python train.py --d_shared_expert=576 --activation="gelu" --vocab_size=8192
Below are experts of layer 3 (counted from 0) of a mixture-of-experts language model. Rows are named router (the router's row for the expert), down (a neuron's output weights, with its number) and show model dimensions 128-255. Each number is 50 + 15 x the weight over its row's rms, rounded and kept within 0 to 99.
After each expert's rows: "comes before" lists some tokens at least twice as common just after its tokens as in all text. This comes from a sample of Wikipedia text that the model never trained on. Tokens count by the router's weight.

# expert 11
router:71 58 51 48 46 34 44 50 47 75 71 51 30 43 43 58 56 54 88 67 46 67 22 47 22 23 76 60 53 53 50 58 48 49 58 24 59 45 57 47 40 29 31 24 30 39 17 66 65 59 53 41 31 51 59 69 44 58 55 57 46 50 48 54 49 56 41 41 42 39 20 50 35 46 49 43 33 63 47 61 49 24 23 34 46 32 61 47 50 25 42 45 48 44 24 42 61 61 42 59 65 29 58 30 47 64 27 54 51 46 69 42 69 58 58 69 53 67 27 46 49 46 46 18 34 51 39 29
down0:26 51 33 28 44 36 76 52 75 24 40 43 62 56 70 64 50 61 59 26 47 83 36 55 56 54 26 33 36 29 55 61 30 53 43 54 46 55 44 54 61 55 29 24 37 54 48 50 59 42 52 35 38 62 53 20 53 31 52 59 40 55 79 49 58 39 45 59 54 47 62 51 67 72 66 72 83 26 67 47 39 74 45 49 38 58 43 45 69 61 47 54 49 35 62 62 35 46 59 53 37 31 59 54 53 73 45 52 37 35 35 58 55 38 05 46 76 61 60 50 35 50 37 23 42 41 46 50
comes before: "0", " |", "–", "8", "5", "7"

# expert 8
router:56 47 38 77 35 50 57 06 53 66 56 36 41 57 69 38 36 37 52 51 38 36 53 48 38 48 75 45 49 40 40 95 47 36 59 32 40 46 48 67 36 73 67 19 56 25 45 42 49 73 59 49 26 21 38 55 09 38 56 60 36 36 81 35 55 41 40 50 41 37 36 63 32 55 60 37 49 47 51 25 63 45 57 37 48 57 69 67 37 52 78 58 28 54 30 64 39 49 62 42 41 36 51 46 66 40 48 31 16 45 58 31 59 36 52 54 58 53 69 67 37 44 35 44 40 40 49 29
down0:64 21 35 65 54 41 68 87 70 49 59 65 48 44 64 59 57 51 47 61 50 20 71 45 72 49 45 50 59 70 72 48 20 53 37 56 49 48 51 30 63 59 49 50 64 45 56 54 33 36 34 48 61 38 49 45 36 43 42 39 56 87 36 37 64 56 39 32 35 59 55 67 48 55 20 51 53 44 49 58 58 23 58 81 28 54 88 92 54 47 65 72 31 41 55 42 50 53 43 53 49 47 81 59 47 86 37 46 36 46 56 37 31 45 60 59 44 73 38 56 49 50 61 18 76 64 43 52
comes before: " to", " in", " by", " as", " of", "ly"

# expert 14
router:51 45 33 57 18 45 52 37 38 50 73 23 62 55 50 35 63 40 48 72 44 42 23 43 63 73 37 80 50 70 54 56 25 41 49 30 28 48 60 48 57 47 39 46 39 63 39 74 55 77 71 61 34 59 47 53 35 32 43 56 69 36 83 55 55 47 51 68 62 67 43 72 69 35 44 79 43 53 52 53 34 84 62 35 31 64 85 52 47 72 36 45 41 65 59 32 27 66 60 52 38 79 62 60 44 30 67 73 41 61 87 41 58 29 34 42 50 60 53 59 78 35 57 65 41 48 59 52
down0:69 55 30 59 76 54 63 60 42 50 34 46 50 58 65 53 59 64 52 76 62 49 71 32 81 56 78 57 66 47 29 40 52 38 27 52 70 37 29 51 39 59 73 34 49 59 71 75 76 51 36 30 28 48 66 38 34 62 39 44 53 45 67 54 64 47 52 24 58 59 46 50 71 72 58 25 52 45 49 53 52 30 57 24 59 43 24 29 36 58 63 55 26 52 37 55 63 51 51 44 49 69 67 63 44 31 35 34 68 75 63 64 68 62 48 48 66 41 68 70 39 47 70 45 53 26 60 61
comes before: "ed", "ing", "s", "er", "e", "d"

# expert 9
router:49 42 51 51 37 62 32 39 58 38 64 49 58 67 63 39 29 55 59 33 68 60 57 34 52 76 44 59 68 64 54 42 66 55 34 07 33 61 75 39 83 44 50 54 35 38 51 46 20 66 26 69 47 44 51 36 35 62 67 49 52 76 60 51 33 48 77 61 38 50 58 66 57 46 43 64 55 40 61 70 48 18 36 45 39 42 39 57 74 43 83 66 31 51 74 64 44 63 34 33 39 41 75 56 45 36 26 60 43 23 30 55 49 59 80 42 57 34 46 66 66 37 29 57 42 32 45 36
down0:82 67 45 76 33 38 35 42 60 69 20 67 58 45 58 72 51 79 37 49 49 66 38 42 45 46 50 46 60 32 53 59 47 58 46 47 39 73 55 55 56 38 29 55 25 32 76 85 25 30 28 54 40 65 40 66 65 44 60 45 55 66 41 65 46 50 70 67 54 61 24 75 40 48 53 68 37 59 30 50 43 47 52 77 44 53 40 23 58 33 34 55 56 52 68 50 28 54 58 51 44 43 44 53 68 93 53 40 52 78 51 46 39 54 43 59 32 34 55 42 59 30 29 69 58 53 55 39
comes before: " the", " a", " his", " first", " an", " its"

# expert 5
router:61 56 63 67 52 35 66 71 52 41 58 50 69 58 34 43 32 11 77 40 66 42 33 36 63 70 58 63 50 79 37 54 60 48 52 47 54 63 62 47 61 69 46 35 33 32 34 32 21 42 55 32 37 15 68 36 52 55 29 51 74 82 19 49 44 70 68 74 40 37 36 29 64 50 41 52 71 81 56 22 51 52 24 59 70 67 38 23 56 56 42 62 69 18 44 39 71 55 29 40 53 41 82 36 20 32 39 75 33 44 55 35 67 42 44 54 75 61 33 82 56 53 25 50 21 42 38 25
down0:59 42 46 50 59 45 35 42 66 45 50 49 49 53 71 53 71 72 65 43 44 49 42 57 50 40 30 48 58 47 34 67 53 36 57 37 51 63 35 60 46 60 42 67 57 40 25 43 34 60 31 47 53 10 30 45 41 82 53 54 61 48 46 25 35 42 25 56 47 61 18 54 64 58 53 68 44 27 38 63 38 63 63 75 84 71 59 56 22 46 57 50 72 32 51 56 55 32 71 63 43 57 34 55 41 66 64 46 40 49 65 69 37 57 40 67 40 30 71 51 77 59 62 78 31 49 48 54
comes before: "9", "0", "8", ":", "7", "5"

# expert 4
router:65 61 54 50 34 26 40 54 63 70 23 73 36 51 42 54 71 38 56 53 53 43 26 37 46 43 50 19 63 60 53 69 48 41 23 28 43 60 59 49 24 85 24 26 68 77 47 60 46 68 58 62 37 47 32 74 61 52 60 43 61 44 76 37 20 57 52 54 30 79 64 42 61 51 58 60 75 33 49 49 56 46 46 45 32 65 34 35 84 28 32 82 36 55 71 57 57 31 58 56 61 61 24 65 49 43 42 49 46 60 52 31 59 55 45 41 52 77 77 49 42 41 43 70 60 76 64 46
down0:69 59 63 68 44 60 61 34 74 58 77 23 49 48 36 49 37 60 61 73 42 64 47 73 54 38 73 55 39 30 45 73 53 76 67 48 65 66 66 53 60 35 77 68 54 74 32 61 42 75 51 49 30 42 45 71 31 91 45 36 29 49 64 74 66 37 61 50 51 20 40 49 44 64 64 42 40 27 65 32 53 52 57 70 54 37 48 46 51 76 42 65 54 52 36 47 61 40 58 87 50 71 85 40 54 50 49 73 44 50 43 48 62 58 80 20 63 50 57 38 69 74 54 24 54 51 28 45
comes before: " ", "\n", " —", " +", " −", " \""

# expert 15
router:50 54 46 63 52 79 23 52 73 52 43 60 35 59 35 53 79 50 48 59 29 33 63 59 68 49 46 40 75 57 52 45 59 20 44 64 64 55 58 58 32 45 52 48 52 57 48 46 59 59 39 45 44 14 60 77 14 54 70 51 60 49 47 25 56 40 40 41 42 19 21 07 15 40 73 53 50 69 38 41 65 47 25 63 63 45 65 26 36 60 65 65 48 59 61 58 41 53 30 42 81 49 36 41 52 24 41 78 27 44 59 55 63 30 53 46 17 37 32 28 47 34 51 39 55 42 68 40
down0:39 30 60 34 63 66 28 55 48 44 39 76 47 54 34 46 53 67 51 56 50 49 19 30 44 33 56 50 62 40 62 49 37 48 51 67 74 36 56 78 57 56 49 85 36 35 81 66 79 46 28 61 50 60 31 49 56 42 44 49 70 50 79 90 60 63 40 55 33 46 47 41 30 61 77 25 48 92 64 75 65 37 70 55 57 51 53 56 51 33 58 53 51 84 48 60 48 55 34 50 41 21 39 52 40 16 44 54 47 56 21 61 51 48 44 51 47 74 49 42 67 48 54 33 72 59 67 45
comes before: ",", ".", " and", " (", " of", " in"

# expert 12
router:68 48 53 63 48 65 78 55 72 57 19 68 57 70 72 64 65 52 65 57 50 46 41 64 73 46 47 66 28 38 66 70 52 35 29 50 48 62 75 64 56 73 40 26 46 50 34 75 46 85 52 68 64 64 58 65 37 14 27 60 57 76 65 49 44 47 37 37 37 58 56 36 69 21 61 75 53 21 64 41 79 30 35 44 24 76 44 47 31 57 49 81 41 57 02 37 49 54 59 26 36 46 63 66 42 68 40 83 55 39 49 34 57 74 46 41 27 51 18 46 74 51 44 58 56 58 50 46
down0:70 40 70 29 50 46 59 36 48 37 33 47 43 30 40 76 39 34 54 53 53 21 59 56 79 63 36 79 36 60 26 22 25 48 67 42 55 61 39 71 61 53 67 60 46 38 26 32 32 54 66 91 41 40 69 38 25 32 23 49 62 36 78 51 37 55 34 17 60 38 53 55 28 55 37 33 84 70 49 52 44 41 67 51 66 48 41 45 69 60 43 55 43 59 32 66 58 49 59 58 58 48 48 54 57 28 40 46 28 41 58 43 62 80 56 70 62 43 45 58 39 46 41 55 51 67 26 42
comes before: "s", " of", "d", "---|---|---|---|", "o", "a"

# expert 2
router:45 18 65 61 47 58 55 57 65 65 43 39 51 78 57 65 49 48 58 38 65 82 40 29 35 42 55 29 24 67 75 53 39 35 65 41 52 58 40 71 27 65 62 55 33 57 29 42 40 49 32 36 64 55 11 31 58 47 29 20 54 62 45 40 34 76 85 48 57 38 28 43 31 29 26 43 69 39 65 64 52 43 33 35 35 43 49 46 61 37 37 80 68 40 31 54 80 55 16 28 29 37 30 74 54 62 52 68 44 22 60 38 79 46 74 52 63 59 54 74 38 31 65 21 27 44 60 55
down0:42 46 49 52 49 25 62 46 50 57 61 63 38 53 44 42 65 63 63 43 54 51 30 65 43 55 31 50 49 50 64 53 49 39 40 44 66 39 68 35 54 50 71 56 51 50 72 39 62 43 68 51 31 60 35 29 21 34 57 64 57 26 58 58 60 68 54 62 63 37 29 43 58 47 58 60 20 52 42 45 78 47 63 42 65 54 43 46 60 55 40 61 33 45 72 44 54 48 45 71 33 60 54 56 35 29 66 35 70 63 50 42 54 31 61 53 32 69 39 37 45 76 76 31 34 44 25 28
comes before: "1", "2", "3", "==", "4", "6"

# expert 6
router:86 36 60 44 61 56 65 57 56 79 32 16 53 52 72 48 51 46 29 72 55 41 61 37 40 67 48 71 76 31 59 73 58 36 36 44 37 85 76 52 37 51 59 38 70 57 52 44 51 46 29 90 58 38 71 52 55 13 64 41 36 63 30 41 38 46 25 52 36 58 51 52 52 53 56 45 43 72 68 69 43 61 48 41 34 38 61 39 71 68 63 50 27 67 65 63 72 45 48 77 70 62 75 39 54 59 46 55 52 48 25 71 42 33 44 74 33 29 48 49 78 13 74 46 38 57 45 47
down0:52 41 31 39 54 54 35 37 58 49 68 30 37 40 47 65 37 40 52 67 73 15 41 45 76 61 39 53 47 42 39 74 44 51 66 62 56 53 55 39 66 65 42 48 49 61 43 40 42 50 49 65 44 52 38 15 47 31 45 51 44 31 72 35 43 71 53 54 81 91 40 69 54 59 63 63 65 56 62 48 44 28 57 50 49 39 50 45 84 48 75 44 53 62 45 65 57 49 33 77 77 49 46 61 52 41 35 57 32 30 29 58 31 46 60 89 74 90 40 30 53 44 48 42 55 68 55 58
comes before: "-", "|", "\n", "N", "S", "The"